{"n_layer": 13, "n_experts": 32, "experts_per_token": 2, "activation": "swiglu", "init_std_router": 0.00955, "positions": "rope", "init": "normal", "init_std_qkv": 0.0195, "lr": 0.000988, "lr_head": 0.00847, "seq_len": 1024}
Below are experts of layer 2 (counted from 0) of a mixture-of-experts language model. Rows are named router (the router's row for the expert), gate (a neuron's input weights, with its number), up (a neuron's input weights, with its number) and show model dimensions 384-447. Each number is 500 + 50 x the weight over its row's rms, rounded and kept within 0 to 999. Numbers have three digits each.
Before each expert's rows: "mostly gets" lists some tokens that are sent to it at least half of the time. This comes from a sample of Wikipedia text that the model never trained on.

# expert 7
mostly gets: "th", "st", "al", " political", "ive", "he"
router:508415502507393535491497458521482527510468564372471461499554502425454468517417489452476449385514571500492467425471539515440492498493475468573501503451554513547512406555461501530514503490541509
gate0:584457525495436526470424494462447581498478399487432518463535498544479453392476486494443581440424571448492503481480389444448522568496485481451500521483546431570502497489503421537450493573506525
up0:559454552468436517507500498464439517517614503469504513533526565527524497385518482453495474462476466510551556498490575467368484546583589422477529527491523489631416482455473450512515477511536460
gate1:515558499487452484444489433544570481448458503528494530477570442452544404521537582580474525494496490467445501473516538451545522457463431606489494434555504487552529522426479531522597477601444460
up1:496462478511520518537514476513433484519487505424466617493519516516558563444388569492457454633467551528675524533559502476486464512516595414528512511396640439408494461541504419546448623551457490
gate2:470533445459462570570523460435491492508479522447545521474510435523481475527525557471444459494459475476440440497482513495434444427550528501422448491538548457524528444491491489522450511493455399
up2:576505483550564413542484499529644521474532391558372458481482508532475455493537486524459508580519535558445558523550462513533554522466451528505517580547489556500486577480487507498530436520464592
gate3:543471549419472533575461449540527515518431544450521516537553537535511554479510466460435500612576437462406521490477497420552460428517415468514503480588447489539500517558491496476506487523523446
up3:418487397465474449536472503507568429551477442430450536409569557515445511483447513638536494455558477509475384485586451454541521615481476474565451484580599462461514530473517469432495446555447482
gate4:589439524486479496482389520579482553513491438508535573482501465558562503430524477499475510458466562511493537510436475483491593576539589480518467443425523480501488418485560550542423548542507461
up4:507484506412464554441464477527516554566508458511544526526580514493480479469491465468476495476508534463517533549382471455439533567574572486536527452370557482506445441425514584441450568568493473
gate5:583487461528481468478474536567523489503586458573411495531502534535453507526548463435515514508522576552522490496499480421439493457450430457523590486493532445490464568529503426510352385436511509
up5:576553526589460505448511462549510478465504519605429477497572573519504519487555401407578522489490497496504451497495458460416463489516479407509561404450532467526457492610472493433413479432540490
gate6:537418529421531490436463508460453478479428575525493485522485478486526499533553560495552559509497423453461557517524409590476559490501508435472467582486542432431485530587535468588511474547493468
up6:444523392527479537445533544482526466604472573411479501553500453616519403487492507543504527542490525430508512561505467645514499475571497547491511507520437455478494558644582525526417576484534457
gate7:544526542537580574464488561536624497444562408446545494531444590558476497488485477542482548531507418580546552406515426505530575502476518495416404469524431448501530562440507484566397520523465495
up7:470511500470612524542478528498434556507510412504382472524479565560530524544550505517483602500459576423554519488535529533446508530510462507482473499566463511573576487509457505374460513477633486
gate8:418549549463549435619459432539582493419516398482515433497544496438491585561513558480438545455496530470484504556461475566539564494439485515493561410540423573499531499438497548450618440489453510
up8:545465561388383480564462500515482585521451456400491498536575499478510469580595457533530547362626462429583529445483579513539462451491510590551485485452425514500493505436608528560535524617522486
gate9:497485488571479506518520511480533538530463524435475525425496475513457563553532550549530452421577494570499436510562494497435524610432535471539469599419489508512539461528544488505498515556462473
up9:525487485446537476472407487508529566511512530563486533457424464537545480499492527506532468604466526442547511510451534437580503464493485517425555465570495520506574537475534463562425446449486489
gate10:535469540399469479557506569530569532513563491525515492480558478505499462574427498465527531478511498519498444504503457403460514504573448504479568466463514610510496516461520453577485531481412528
up10:420478488511493552490638469381469471583425535530493478563415533590566465580477468476511542464395419478456515426476495491505516473487507479488422569406479473601532539518475527464481443501508525
gate11:527434460520494560417422548527520494290571552490489475428593463488479457478529436429439545459497439550427454500459452538486587441510507499476433500626553460536433406497507425476557492498498592
up11:607474421500451513597512487514466484477445515550526478495465458524535436517537492602467521522399480581564533545497548562505505507518514533435506496550461575507504539512536519468510517450494482
gate12:417419545468549506480492472540476572539416501619443483511481450534473436484520479470546487600477520458498529543521476454508514509467481547489511610497466491450376510537498374504466544500564487
up12:446491495520458466633533474456451520479447530512493437504496513545510479528566434516505573509397558498536419544531484508468441540546512500536502515504482603510373560565548510392497399463518553
gate13:517486482479472451399525460453483536475487531565496549514463509489618504519425542467463538489511573428488533522408544506457557499569557482447471490484600555439522515458543417497528533486439480
up13:454510460521394513553514464458397426610475499503450542473525522443500573476485505475486482437516496476490539545560560581429450612624501480460461452484566541479541474445580578405561561578534490
gate14:525312527482482539519488489456431549476533532495504535436545500536516469452568406420467516492524506512506518487445536496413515530534557491456500532485561528590439383535533473433467554493544527
up14:494292475477436596500472512424414540521504538444448479493552486461537463444547483431456588475550483477570505459499545431427504528548510526513551496443555497538395382591565512506416553515500442
gate15:472456541519433528471344449513467492444609490404559535580523527454600480474649550528469432415508408557526482452525425503477534460456486592467383546537458480440474487497523558447456588468550577
up15:423409471500421557515445423517539500549426450428534443530534468503560504476544497474467586427496516511489476485545470544482565542503497525497560461451545496450521614510573575507474498479551578
gate16:527383590517469552427514451454461545548488562424465446505544490471475581503535467445438490587497597627478449543510477530440549495450477528404501466512538579577513479588466446478506487384572437
up16:452438609549435545549481494470503522483522470474533523421572489413550515578475508500561530533529512532514560535452508492476452504455445514507450626539519510515454444542500487501550542442545479
gate17:492584518540516541478495409507453442514527555508431469501502630495432520454508555466572458514461473496487441493603554519453439518514578462567592493517510410460394403549420471472517450385518534
up17:519521524459520541522527574441512509541501466477534532465516459497648492494604480512460584447541447464528481565441532490531512496573461526479445491561464534512507555402500585542521523541564476
gate18:479440482499495455515457545543574632534495487473457524525487453428518479461580554512435520476457586463522551435475467443452449620436432523473464569473461460578488441448484537468537507568520546
up18:542522564529461487484481536505505466445538509486497405485489491475502521530496406447502535510487501599391399452514478486566478433482515499472567474529503532429494578578591462525420442468460521
gate19:470461527476460546517427487485485515485496543488499459549524519424539501472630464531535524419534519435504465508550405527493447484480487507572584537417472528470408518529583500453484575506575436
up19:428498598519564469491521503542502479439534492511479512447499512522508361476447513537473485545476552496491596461544587566451514529490490454433492474522432509444596469485453514554483422442404458
gate20:397502608503544564442558505470521450508466499542408478466530500538422553514497374527435422484444501496449485532535522468493503495518417477594500478521467552618543585556484449583499483488518416
up20:566497493507606437521461454529469456468506459587420516524546495475530498506576445478562508541467537511452460500518418419463513472411507558486411520569513511579511403481503553462517503579415544
gate21:536486557431465498538478580556470440501589454462602600533571482504543501468616519470561557387540530493537439474542481459445439487457454539376449403492481474423498499496539505504436488566520501
up21:459504491550515528465423465534490466507511502450499505545496574445497504439543548426478467500467465503517578483558486497543498461472530581516531453498468611498454477439525545463583517549459494
gate22:510496547562497501564483422527394508553449502499497583571489548505472497472479494457536535490437443467553470487548478544432424544497531519562600522444529420526576488491474479522516442511448430
up22:509455457470562504496508537450589554486513482541472471408534510470517487475525453572518504446602539497452471587475526492503641501486433420448506460540560460472406586580506475517456521479551504
gate23:516447555518534560543477509616441557505516409454503392488482452416473443484539479472510511461563574528559521470468547482458540513465445429455509502492471546522545458554484500531523455536564617
up23:527352517556526549510475558566478524470507418417487467518468371482462455526494445478512541536556510553585549447498534469449496449483411384504498469523578520606561451548494523588479467465522555
gate24:431429521413357561407495506438570439510582500444520556380468499433566443492556568446504562289504416525458378485483463417495602569411464568461481472535502514447372487461484610530508539547485537
up24:504497454504439461457496545523471501521442539525479520472497563546445493517467482493462514526445411479606538460562524497540432491508515477469437549510456490451527619533552468420582461466448537
gate25:491419497515544421569505522479426627526482528515567564460481535542425465473516514461496474574607526508549498448490517465556540504486494493434496426444470519477516566511516539527472474590465491
up25:460499530486590528464486488489429608575507508513572560403537517534446536388493468452492487488544425430631529500469549485455529515514528500420512501388513533428479485555518524465582448608381494
gate26:492357542540512560503457543565423540525492390462491456513487437409446444510501435469499529524527522508631530476539551485425509492469418393461502514486525536542523474602456502613482503507569562
up26:455432574520516577546459510563475493470517439433492445497435440402479463490500459465514518472553558515580528505494585461436474484474410376483551470469506524570520461569481514588464440531550623
gate27:488594628423460511423513557490574430422537525562446460417494579487541566458519481569524545491488444457492537497519520469478531490526380554447460466515453474428469546452563411563449415495533508
up27:440487482556565460503574521452512471448520535490546486461488441503472600499510522550517485579545425500398505480517516472546546447499385479456527543576537612449491548547463553438562466382468519
gate28:410537491458578506537490582447454449511412505499533525472489482468464394406508508487443618581534501450465556510493448499540477484452484528490598478567568396563570573527532442531466505551440538
up28:522437454525464478436502416520635591463639507470436507514479410524526583565514531530525390509516561528530455546454527516499526511433537493565484483531463577475406511427532455451500456541575500
gate29:474393478464462464469496604428433556580420488435553534442530545536482532440483558449406511535444500535458430512463474558480612539528433446464399457533541550527576563467472484553482544562593477
up29:461461491540446490512532550510414539453528596491566531497508471511475436445443591492468552568472546463507510475492545555516562544583465448472479610464546404496548545479541455467491510524550463
gate30:439503467518481444457572548390406454479513558527452470505500556493480513485578448501507484484531516577531553468597455575515505503561495500540446477553587530527534507486563590450528457483517430
up30:468501481509569605390509514444420529510473625512527550442515538564565485481490421559417443605514515490541540540544479478435399518453576494595487584511493449556452390461564519454622456555532632
gate31:463427571584574533509513481540451462556484502535497422483495572490446505540514545534448461491506425543575505572538597514510527518494494477466472496533543498498474520494539529525506460393516386
up31:545507490406471399582457526480580459499539496532492635519577359520556500463508501533563541400509527512477529506553491454425457451504430507546477509405448475451500526490495421400597449488415559
gate32:488470493454427478504429576515458544451588477487532477459513493563380563514482478508523587405463431474530431407471512512501511475474461464494544386511435521503370459534527475449483500450439388
up32:466466435551478484527535469530452493506567440656523462570516498497589556398502550525528542472489463551542478485413378453605431455520539628464545550555450559480490445478493436467517538443522537

# expert 12
mostly gets: "%", " located", " sq", " Coordinates", " Turnout", " Location"
router:484463441542521541565493539516547496500455465656453572515486461503549408467506521515486562598447485511548479486599519505483438561525428501543518566484471529484480508531522585499504467495507475
gate0:503447464508527477404480466513483580450519490583488434530573465472516512548509451529441536548485515500570507533702499575608484495419522423514568581515427507501472519580515509514455566435461585
up0:488403477556459503472480430630505537539475475495401582497636405568458462435553504512457473505554561470571584496551492510522476508471460506470506525468338537505506546426526524543510632463493484
gate1:539504539432575552551470555574556523527489552493544507552507422508530522520470481445530507527556521510533480521490511517535398441559558421463528555512512465560586486550517493524470502439474559
up1:453527409506443461485475565485510491501448432531445415466541611446469497463527463624467508417541416487534486575488483482497570450437509555539468487480481532514507572536418482464518537460498420
gate2:520536454438482573456531436479580539529591414513538421526496431568509450465510566469442435453436528426520616499456532548445518571405503516434518437457570512534488416591569437587377604435510572
up2:496413467511450421497410546576557430553472468460485560519514515479525529527460560601434585521542551562489437455499488385544581436554499478466420540464503469488583449478426425413493474471512469
gate3:514497494405531454521556433522564483461428513508521490531520506497469457532475488555524487445468515531516576508515593454514478545543512471480470566502480521498533438500504505560497431416493484
up3:515432512532564509533530427490495521505435527524494546527592477473528486495599509470478444503533527512479513464508486533478452552422361464522539488497489457543473487497464478548454512564481391
gate4:431454480549493436469433533469478526533515534518481531484436444477520502532463506512487415525503499498537487489573459488426501491430479492515415440612441467581451441549399509450500434421480561
up4:413501547590505490490437529477541483518507511601555547539516498456531418548441521658577415506589477456588486494489383501497489584437552529586478538500462477498435535524356527494531510437473480
gate5:473487488451473582554461522463438452503558391492433427578509499447569459401516492491459521514474549498508545463539576466427630417542547453548482533531574543443494375551481542500485521518512531
up5:424462501437539545511487463460428425502456450466398546510430480515494429490569440518445521487494588478517532502493544483492570454583428477508525426482593507500376375514532559454495560518421469
gate6:534488459480453535566538459526396625499561598523460526501480493540482449419434453518529463493507547452536546537521459499455477581483447502419497545462584564570562429545512504552465503430459530
up6:549512548440479559520612488479444570505487518570470506510512487490492445409470473509475351457534497542463420509611576593489424602430530494457485568483504644527468441543566574580508563446450497
gate7:593555457453513456466466515515515636439534492516441582508526459499396521486520533561541510448511477525415508520578483437481496511540518515429608537437570560490478585515459385459347581469563524
up7:545510545492424487462445564592497490571485464508530618581530448617468461454561618401515514515538502434413497581458383519598499423453484411484551459515543428447437455483573499493469560624452490
gate8:465472520521475571581501440520581473492540579470565583552473480535430480419547447452487490544395545497412506415420426518505499549538556394472602526539473481442525542510537562469456412531507521
up8:542464470474518460554438493492508540662431481480393625530528490480485421548540514529529453565428490455470521533489559531401380553560539518469478537454504479515503554456491624511439510486552468
gate9:508581420608516424539454558561522523478489444467448508505508506454471533512576545561523548570489600524480475464473488430494477505557490574485488561402473492527538546469516508515477399440521459
up9:528474487494407491497501552578369461465496487475476499545468522499543511505514494478429516435433484537514443443488437468474522508526555444508485498432580553524534499515513456535471518572455521
gate10:535476405476497485531522501569470498384492396513497465564459514489520476443520478488479547439487473442554454447608476518533457513570533509585494515482468543465498442523460489400557487458462493
up10:585577492558469501509601468503539524431477486571513555507458519483508468462597562488494459429522503504431525484466395525496394508502500439509570474530449500544547433544464515456511553568571469
gate11:558500444484484580530488415454518508519471514533491546506509460484496441427535571495545611464457461471484497522554427526465457489439488518545524530533505514602577528446563464501516547564519556
up11:564465534478426426481548519481442510533546446474421522424479562529569526562421471473589475400567562518426502493377522422537609470499484594488458519421518520451463411434435527505462533459548484
gate12:567564476500533417525479496559499585584439565523515484578582496454452413491534445441583458419456484589473520564557508492480462480577494561495433437471463486548539540486461516517488521427493437
up12:531495433460521534522435511541537557451502484494482543511596566475446499451438525489439525461512522427600463495494517503434579465509478506426572499561508568437437436464495491489579482547500509
gate13:444527526497609512515455508523472514416539454484591500519427459578438493483540632508414476477549438512462431492525508514447533494497416538478502427564491562521411498534550519439506515453506472
up13:516510531564386464457501552657525463432451518453513485472518449428414560457597484490490499599507579548498479495587493417598553487547463550367487493549422554610518575544479477557489415547512533
gate14:534481408592423468504463491498455519609394513477351502454464485519413452526482419714574500528506492507499408540402414508572507524489478442518459458529479386565608462493451587503553497466570498
up14:537455542525459547572455488497468501544434511521440557462599525528462522485463456549480541566527530496581488597415388512565541529494489472515461450577521477530527479549516484433561433475643496
gate15:558370494501396526516444521504471484449586428524484558460484450579589557492503539524435553509441496479595571406453522387497524514328497502519517513573514605547517459505527542427401553557452665
up15:514546537616430502434502543539480539464497481531578492520495479491469444523543493523486513589493458544450477435595484570453422500428511551425514548475474542483505554397473485551475544531430565
gate16:474490426565662451563502452483455467573457563598497577520492461535453558570532393529547550624457549455519407543553555552484448525546627460506531553572457435494541444626514476499500505487453477
up16:565522476529472485494540542542535568561484452501519470530531555529509433505524529624453439491489535550539625415553469463496512502554564524523530495482510451470481495477532505499373578489565511
gate17:571596436515547459466499522468506521552486530492509522511504434539592570554506416408509510443467508534459487459492493564484483534493570540549475456543543499532473506515541541490573486306586490
up17:403392598459433469497468452547496460449518462494412509453547528493473511502431580552505492485558494489519523509444515408470549422437495447469551497438434525443503454451445446505460489665437548
gate18:490464449454523440521498439491559528517501527445462532544551511488483494347497548519488491487492488471454614480604518530447525487421437495483629418436516535482440478549476542585474495507402461
up18:532476487495511433517494446523581501495423553490483508455539503445469497379446469490507457480450460463438597529596450593432515562441479439469583434467509561480526448540461452657496474478396422
gate19:427534532366548576480472492553521537449517453542577455518552505455530487576576550427486552456474473499482417511459499462483585493501400368504472528399458584457587493482400546521540553478528504
up19:520423494468550452512464459549520551577408481495544456502548535577472516476515490512504556519452482488492587426573420459479431511511507455396614539513543523559462507614634465562466484474432510
gate20:461511396491494412422460520522461523518499452465477524508449470516498569543470493503497567533516523474528500495501508592435504442499506526461505550507518440438500513505447535459425511465495449
up20:611487544457429570492400516537505540408537519416580466543531559471458476483508455461509490398503462505444516455477518423516600467491475489455525635519506542494545468486551484516506535523508536
gate21:563615415517510551492470477535509487554475529491472444566426458467447525440587566514451447485486580545421520479447525526511551563514458482355518552532522498454577510529587520508357479408532540
up21:462519553538452379420466557532496594393511404527568404456552516593492492592505505522499511485563526460472475469508463487507517467452557503583482504600476538442486540538505518433451408463501524
gate22:516589499514474375448476468454449562497485540515543468514378452551542456470400402471464482594545542563446553526541454474443613506458585552516485546431472514564547499463436526510523445440505554
up22:516500492493529476426543580484452537563511494475521451490448518509457520492548574495458540532433537473522642492527400411419528494499575460531484439397506524577565569472454636448525446482485544
gate23:531549463532645481540528472454463533455496509547515410480527507566527494524455525533420570603429507514576647435521499525439457498528492501452568533546438452528542504578580527489470448479421508
up23:505479480465540516531477526488483497486439502574470455455517460503511563516511577508520467517332542499494533483419486571519558474562474454455575474496448490514476477510614444532471503448448514
gate24:625538523487475428516471521437461563480497547510512452588436541437510436519461516543550573608519503430537456528619512552493594405516479442557483549563443552495584599519495482440434520482493590
up24:484444478482482483562552443515528502488594546527476443589562499508497427432510489485507528551479495434494471516556500563488525488531362478505571532577456528467459586483498562478439425543546448
gate25:437587472509391541485526565511512417463502463464449557499481383456591568504448523512478391403499399527441469462508431571484579427422522566461387474445460581512548563495516578450530469430554522
up25:464482483485510425498488445549501495482538461428450511415498524534506456437454520565563497446505504420440470376575465531591499570417511524465537491439558465391559559613536390465511503538447433
gate26:453521557494528502512507515544592454443486528532546495568558455462450471470507532550508493540463458477529552475622517649505478542500550403621567472541470431598459469552594512445540470490466519
up26:421511579545468517526501520595547399427659456522496515512534460493453451479510457499601438509512552523595617482523567458517512559537492393592493489522448542525413472513466541523401481495457594
gate27:476498528535595461538506503491486475551394500547526469594427498480519587555523484457562581615545465476465530548520476530479476450508456561533568550445448478582573537518489528554608450424582408
up27:445527456501493466418442574452497494440559470516456559567509536399521531521484533472503534543573483454490540504500566446528532453499504577498450433460559507551498465473534548527586492438458428
gate28:524513532398573556534467480521453474389588520546511528501460450435611557470475483549527524575439543446527572483457408497454467499415482525506503585457531603552513444520579470426578497594532560
up28:478516545413463567519533543446442489550464462549521464547403549443515434465492501602612481534519469434468485517517604457471393528488374456542533533533483384530556529522533475460484560480386496
gate29:479529446520521483533471434419512498521500434554459563503526497535559480522452507494539461582441540521519433531496462556432390488489454420513491499490458499481365552481468439505480492454566505
up29:533493456430498452391515424584521562458490555493496564578495474594522565443516509448507519542518510464519497408538484318503572528458445541519507508415492498458476464527507479452499483381542472
gate30:454519523567539570441425459503498462478550481491441563468491459521488536447442377506570489432544521541481461465628394534484565514463583553492536587545548545568467446527371557530490471442488499
up30:526525413436413540465498545452505494532536425470458435514458475405459504464463644542428520507470531606390456504525448583632569412539452454517517505481555472436469571534539470449476542549560516
gate31:498461397405484577413509513494449599426545471463533511543554450533559514493489497415478457510506512529509516449502513520512573542470536491509428547496437458384563476487457527455518363463486567
up31:648422454483447514426478539437430583486486495433595568508511507506588490493521490473560515550515569518569554477544499510492438592465478507502535624481439491368562445449517551481546425530453480
gate32:571467452504513456530485557556501582493399489542511504520558459439439500531454540563570518591492451383604520566515522450415499460510442517514454531476434521517517565447492554596517461573486412
up32:426550534502467532451554547450570447495649461508545468490436522459450465508492535444462483516528550529427424446516521554646503513485525499496596474471483477504430494530481465441513532445487548

# expert 22
mostly gets: " American", " British", " Republican", " political", " military", " Primary"
router:583533427591481503462500472453456548491445598540538523480476513495511486562490473440524561567436612413528477495467515508443416470453534429513525493466440523501414449499461552517532448457476566
gate0:448549547534468549547493397480483475521499530448444451574527522448483541544565428469546559457484466515404480569516495542533509426541543466491488402473542577607535558519460544441539506508482507
up0:564442521494421498518451495537555422467557483521413471445459449497577487456479513509428517504455493561489427434453508420487601613522407483460510427569510458373538580468577429515488472566537555
gate1:533467505534447565540486523525479454427440442427498509506456476487528569450524462479530477529488466590499515422525522524509447513463438559465431515477540543471479448505552501523484485424466636
up1:421500565576497492439499469531530521475504493457477552520527448504478533560465405478568451601372468487455526439516550428474541538385481513429508625488484432353485498554521510498511437520484452
gate2:581472415527498514459403511541522562515540455464501519544477589561585600481562475477522452515425515511471439491576478476539552481375563382455507594513466488512519477463447520497510531518436591
up2:494433533452473581469570504503549574494499497540496398398556503518501479558524473593604541474462484523459514534459506473508523545485522590471521478468467490450538474467541483437464478406554476
gate3:571489495455557486510416540489506498530606551529449501540463541544558514507542604390356427514442528476594550407476502533508585520416547513411439525553528467477600498500493508449470451479456526
up3:537394594475463499556490474482502545461486486502396471504477453471434506534589473450452471443486591525572452424551445434466488520496420498540458482496479475523456525533434470469473562516613507
gate4:492428522464511610543540499509509509460490500433523515527460440460487595578554517534454518486556603443536554468419535540445447484478553520542517431452474547537469578482565600513537592556468574
up4:500519532566448487512482516503465409482577476367581552565500539476381490466498588455509513453484542584528497523479462459567497518575491532474612495545528452530545527487437570465402474532519471
gate5:608473558514569439523490506521485526445522442518533449502529502574568475475532481442464489538434528495525545471444419440552526499510474440451493434472470450467560569480545491547484479523449497
up5:476512475480534506551551470435443536589488563465460559444523436501477456586473523524532457568436564448437459561538554495467503482493458480567551522467485539400463332441476446489476408515529422
gate6:497585479528551492445538527534508574514495532548546552446480502476588540466568561502512470553509568400558538563538429451545491545508489513582560538505438452465428546549496484573488505618472515
up6:474485547454522499494483493460486501590503474479488564581515502455469504547504488530531479457578491513438416439523454627474420472494484551471453475534477366530492552491438472496486627508521403
gate7:517486467557422490520532477392551533385654515499470549526496524489430481425537368529596476555493539521409566364492592475517475531494508549508499525440498518500447448473572457551594560512463563
up7:521516543525540507429507503547529554470441520605480595522550494414551533440434473483508399443596447516490526565492492467512554392472561497425488521562487551508441507465483488457511602493453484
gate8:526570542513497497430496469520490511539402502510445615476572530582442535504533416511559420459442504583492422521535552466438483470469500521433468563524480495449459486524474467533387437468507468
up8:493472558532534490522534514494506575394534450410374477417537491492567474577492457410519530433513516481416539542541528486534555461560465660596467531505501538490401504506548462506486477527518519
gate9:500481484538597461572582547465450503434473420610414512451579401552427518497557465446453577562564507503488528539583461556496423537591452522492480530492437470482565473491529599489538458531476507
up9:479494441539498529479519532476463535545425464465592492451588414529511510495495495579522467578564526359528471516480518533562429369555489530511437543599510490489490533459490527563570574501483475
gate10:528478530490443553454448520474519523543530459563544497553652499517481586459567509521460573332614416527499546483517425426518505439516444510502544482494559532437486440451523526390530557533522450
up10:493493510491450492406488516473436612461453541499473434549577524510499483508465522459406548453502602511481466507522472517509470483539574511398493543390483515556512506445505580444461600564486489
gate11:454509502618517472453468514563506440468649541558504589467597522551501516460457508491374522489513493570527510512497530450515497515447456542415477540542511534512470486504412385535421477453456552
up11:483574464497487546457460524527526516529528384459563563505557578554542477519581494510516473576508490413497541474445515551437489564390604620392462572533534482564499503490508504452561516519454531
gate12:472510455474454501434522486517454465391529492480535526568464508479515560444505416454381454357494505579500478495381448505446516482474541481496470567406483472553489549527519532431449514520472504
up12:474547479558524469593482403443527564450508528545469478473501487507494399543481552543505571574423557474609479497503542538443448466557595455472577576512564508470501535545512432490515471537492459
gate13:529488491618619554442514466497426565564406420567397484344558495497545515560487524601614495596428527442466448558529449474457447587518578404534484622590491445536542411583474528462538473450497533
up13:410520512468410480570567420446514430499512542495560505596507455551447466533519466524426502422510457559545543467522552534474450495552473606529541463405466529448514568506433599523474580529514388
gate14:490471545497459524483520436547536437414524393441407507467464423443502462516496550322581518467520489495514446468477449463452526457474418405513488425554498503428516505580524500487546356548469557
up14:476518492454569532532450457551503454488512520534519458469519479607510487485480485518541461528577506457513503460410507461498582506442496475407441409503436453446611614478511434539572425550437393
gate15:439482425506507503436530515560479543565477546442511589557488433504501540465463544570588471596475519504465489357554514539491544445452539504404550495621419469553572475566516407496469511478549500
up15:558534550549489496443484552512496526485443434505487382494497525506532479486479484502565435450506502511453537487435475519555518538557445508582416572461540562495496507482514535517591454424349460
gate16:432558513589538522504508564466494494359535532478521466531538387476523489382564539449453616453461428490548531433497591509486541444495441512473556520492506456497569519574468562516558537406450481
up16:352554523489584578558517412439502498544354494505472504533527505387543516510474464524539564448416511484533432540532512536456458478507509525507565480382471629515472472579505527553486479448528464
gate17:476527453453563499550488488509532482561647448619508514458473576504496496553502452460554505566592453514440554495565489437408451550425470452498547459517446474513438466487485574520464502439499605
up17:411493496488496587639481477536451449465491492433512435416469505477460535495491481569508590528419478436410476480538493476495407510506584518384605448493449504437514511442539511622523543551537586
gate18:513453560551576494496452552531505548452476525479625552439455477553541462560479519503552567604519566463605553463535479485504508485449480437487521508510425478533424453499520530580585603583563524
up18:456529474455398481503506560564464373462520411464479546488499512449390534615480587499464585428436467459442423482522566591555539504524514565500490515546568455478555474539436512525446397438482490
gate19:520520497530572463570486384529459526483516492474409660519515560482512471469404534476583515596493558405460489515489466515502467615503494424462574610598476445564486472469452518597482524464431541
up19:465465497524479478463451531452498617608459556452498483562499322598439494524533470496471482453551407551542543448488546469535515414559408576504433486491482431499602541629545512367523504511521493
gate20:452500463532551449472553517576487529548410551570488549450503563500508456438446543501499539572558420496555541568490507534511489490461487453497438533513506558514548543536481463472491537481530579
up20:435495462530541449416508459555461532522455575489478433548472527582490487463463515469463507553466496496498568553512531466548542455443498422506481551636595549552565612480487472510477460519545652
gate21:459487455447429544515504438485444448457509513469506458545570475469439447529542563500441445452604442493539498454506526509583490427516506462583476453523437499483468451484421568446555614445569479
up21:467509629474516510488515500415533537544539476477506546458579484506541517504352489467503580523418480529423504523479578482506425472460512558429594572583530487490491583482582488563540467456479516
gate22:470509437474513511409470429502435560498483494539488529611505523445516522539450511496579508440539627507480495495458538431449437522506558544570454548438465443430543444592519469575446561493524429
up22:482584418495440478489567501466454479507433480620478608510447530350558577475471537523584486553518531417380523444474568586526480528504582588577601538438538452453455519571531524516501528507567439
gate23:544487443516597549368494573490376506492459479578504534431461534503457532550537580546554548501523601433518505470534527571537428487591521500526523564485470430481502540608482506578454575577597515
up23:497480546520446451623475454470560514529544491426452502479584496496526533492474451441415442490464444549417525501386457449480552566418429544422452458557501550460556495418491474402557430403423468
gate24:399552442507537530537453497496581470532500480527563567589437503468479568414560609502446574545539507381574505429573523473558533421499478467465508584492489452508444491493508553492488442530437535
up24:467540545427546541481444413494542461501545527574606537552497498422579541476593531533500454508435513462510519440446531487481505539423471495504499568503512476471430424479495617477477469583497565
gate25:472496537574530403540476487460537499490462573539427556497537477560504505513510505414541537478421437500578514475532551459526468545515596441481510466469506486490472517545420468575445440456447418
up25:399489367545488486372530437487506603438585435496629442513490451531635511495479526503513489503512528562454556446481494457479517494438564583455573496527489492500486508375403520534499488526457520
gate26:520519589490603473504471447555558549552471502544488561609513455458527570461526451542543597545482442486485516521578468423529495456493535588551473436468468528534486359563494464490485493474534424
up26:539556520501568475432557364524611521526453495553520501564491490465575524505583447507512584522408487462478529533548507444559493397485535582550435472402557465487444434498494463525456440458469477
gate27:555551556501613503662520546440471593527451555487533569469385428461403498438454492387486525505525520492577489494498445554485486530482424464500485476456483491537498563581547624578472495491483577
up27:508598516531543476580497393495451615543512501503532548518437407537381515517549443451531477478457475440534486582460449501537417478489430497553460543404495412543566487478483554549504512414470374
gate28:533503528482488450449510485508470607493517536520468548642526491422483487589535520520490409490476421488486518439593532463477450509576524584693492523471535566476439394593509466541425403439506425
up28:622452469478521518418502497500440558484552556578526500592536465437472464502520482506431436617485485509524549392544484512491482469530517591599505546456499606506457386536555411522414447450473488
gate29:572437496528536509333442542549569561505553453503556460335465497477523469441475557414521487581551552514463477553480506426481584498552409514511441633525535509466544475534546522524482464508405541
up29:531504553502516561457500487477438553569477473562419594382464460521529514488501541504525470510506486477444517555455505547402451469524444541484481548525546523517456459569512523494512558465624473
gate30:469489555517516407488436511567614492438543433454527503444364473538537550375543488464548489533578465587496583439528522513541489511473525570463490485551421526401520596500553487598351533477461602
up30:435589499453430472501561524527493418463518446493614359467537540497468438461491444583529476572487484463549599565509476404619489546519487527490551499532439486539486569443448549548444461549408567
gate31:480517485520580481489489440510487436448512489544419448509418479521526478492553538562532530565449519529492405496508454510505507535486442550466472633483509554431515463475538440496397486416591533
up31:482509512447481435461469441539542491516523568454472515454493537570445564476470493483461531540474454446490469507532554486474583413464445538535412457584579426463509451502406352461417434534435528
gate32:465518521496527477463402491579549457560512513520541570519419452508538542440527430512553443484538434489496520428610454490537417476481622516506577538417506491507540456497515514477554455426506653
up32:555459455462426501500501478465503445508499506570600416529422556518529487440510472537477480597495497464565547437407527442530443500478542482493570527481500543512506443481488526526553487532555581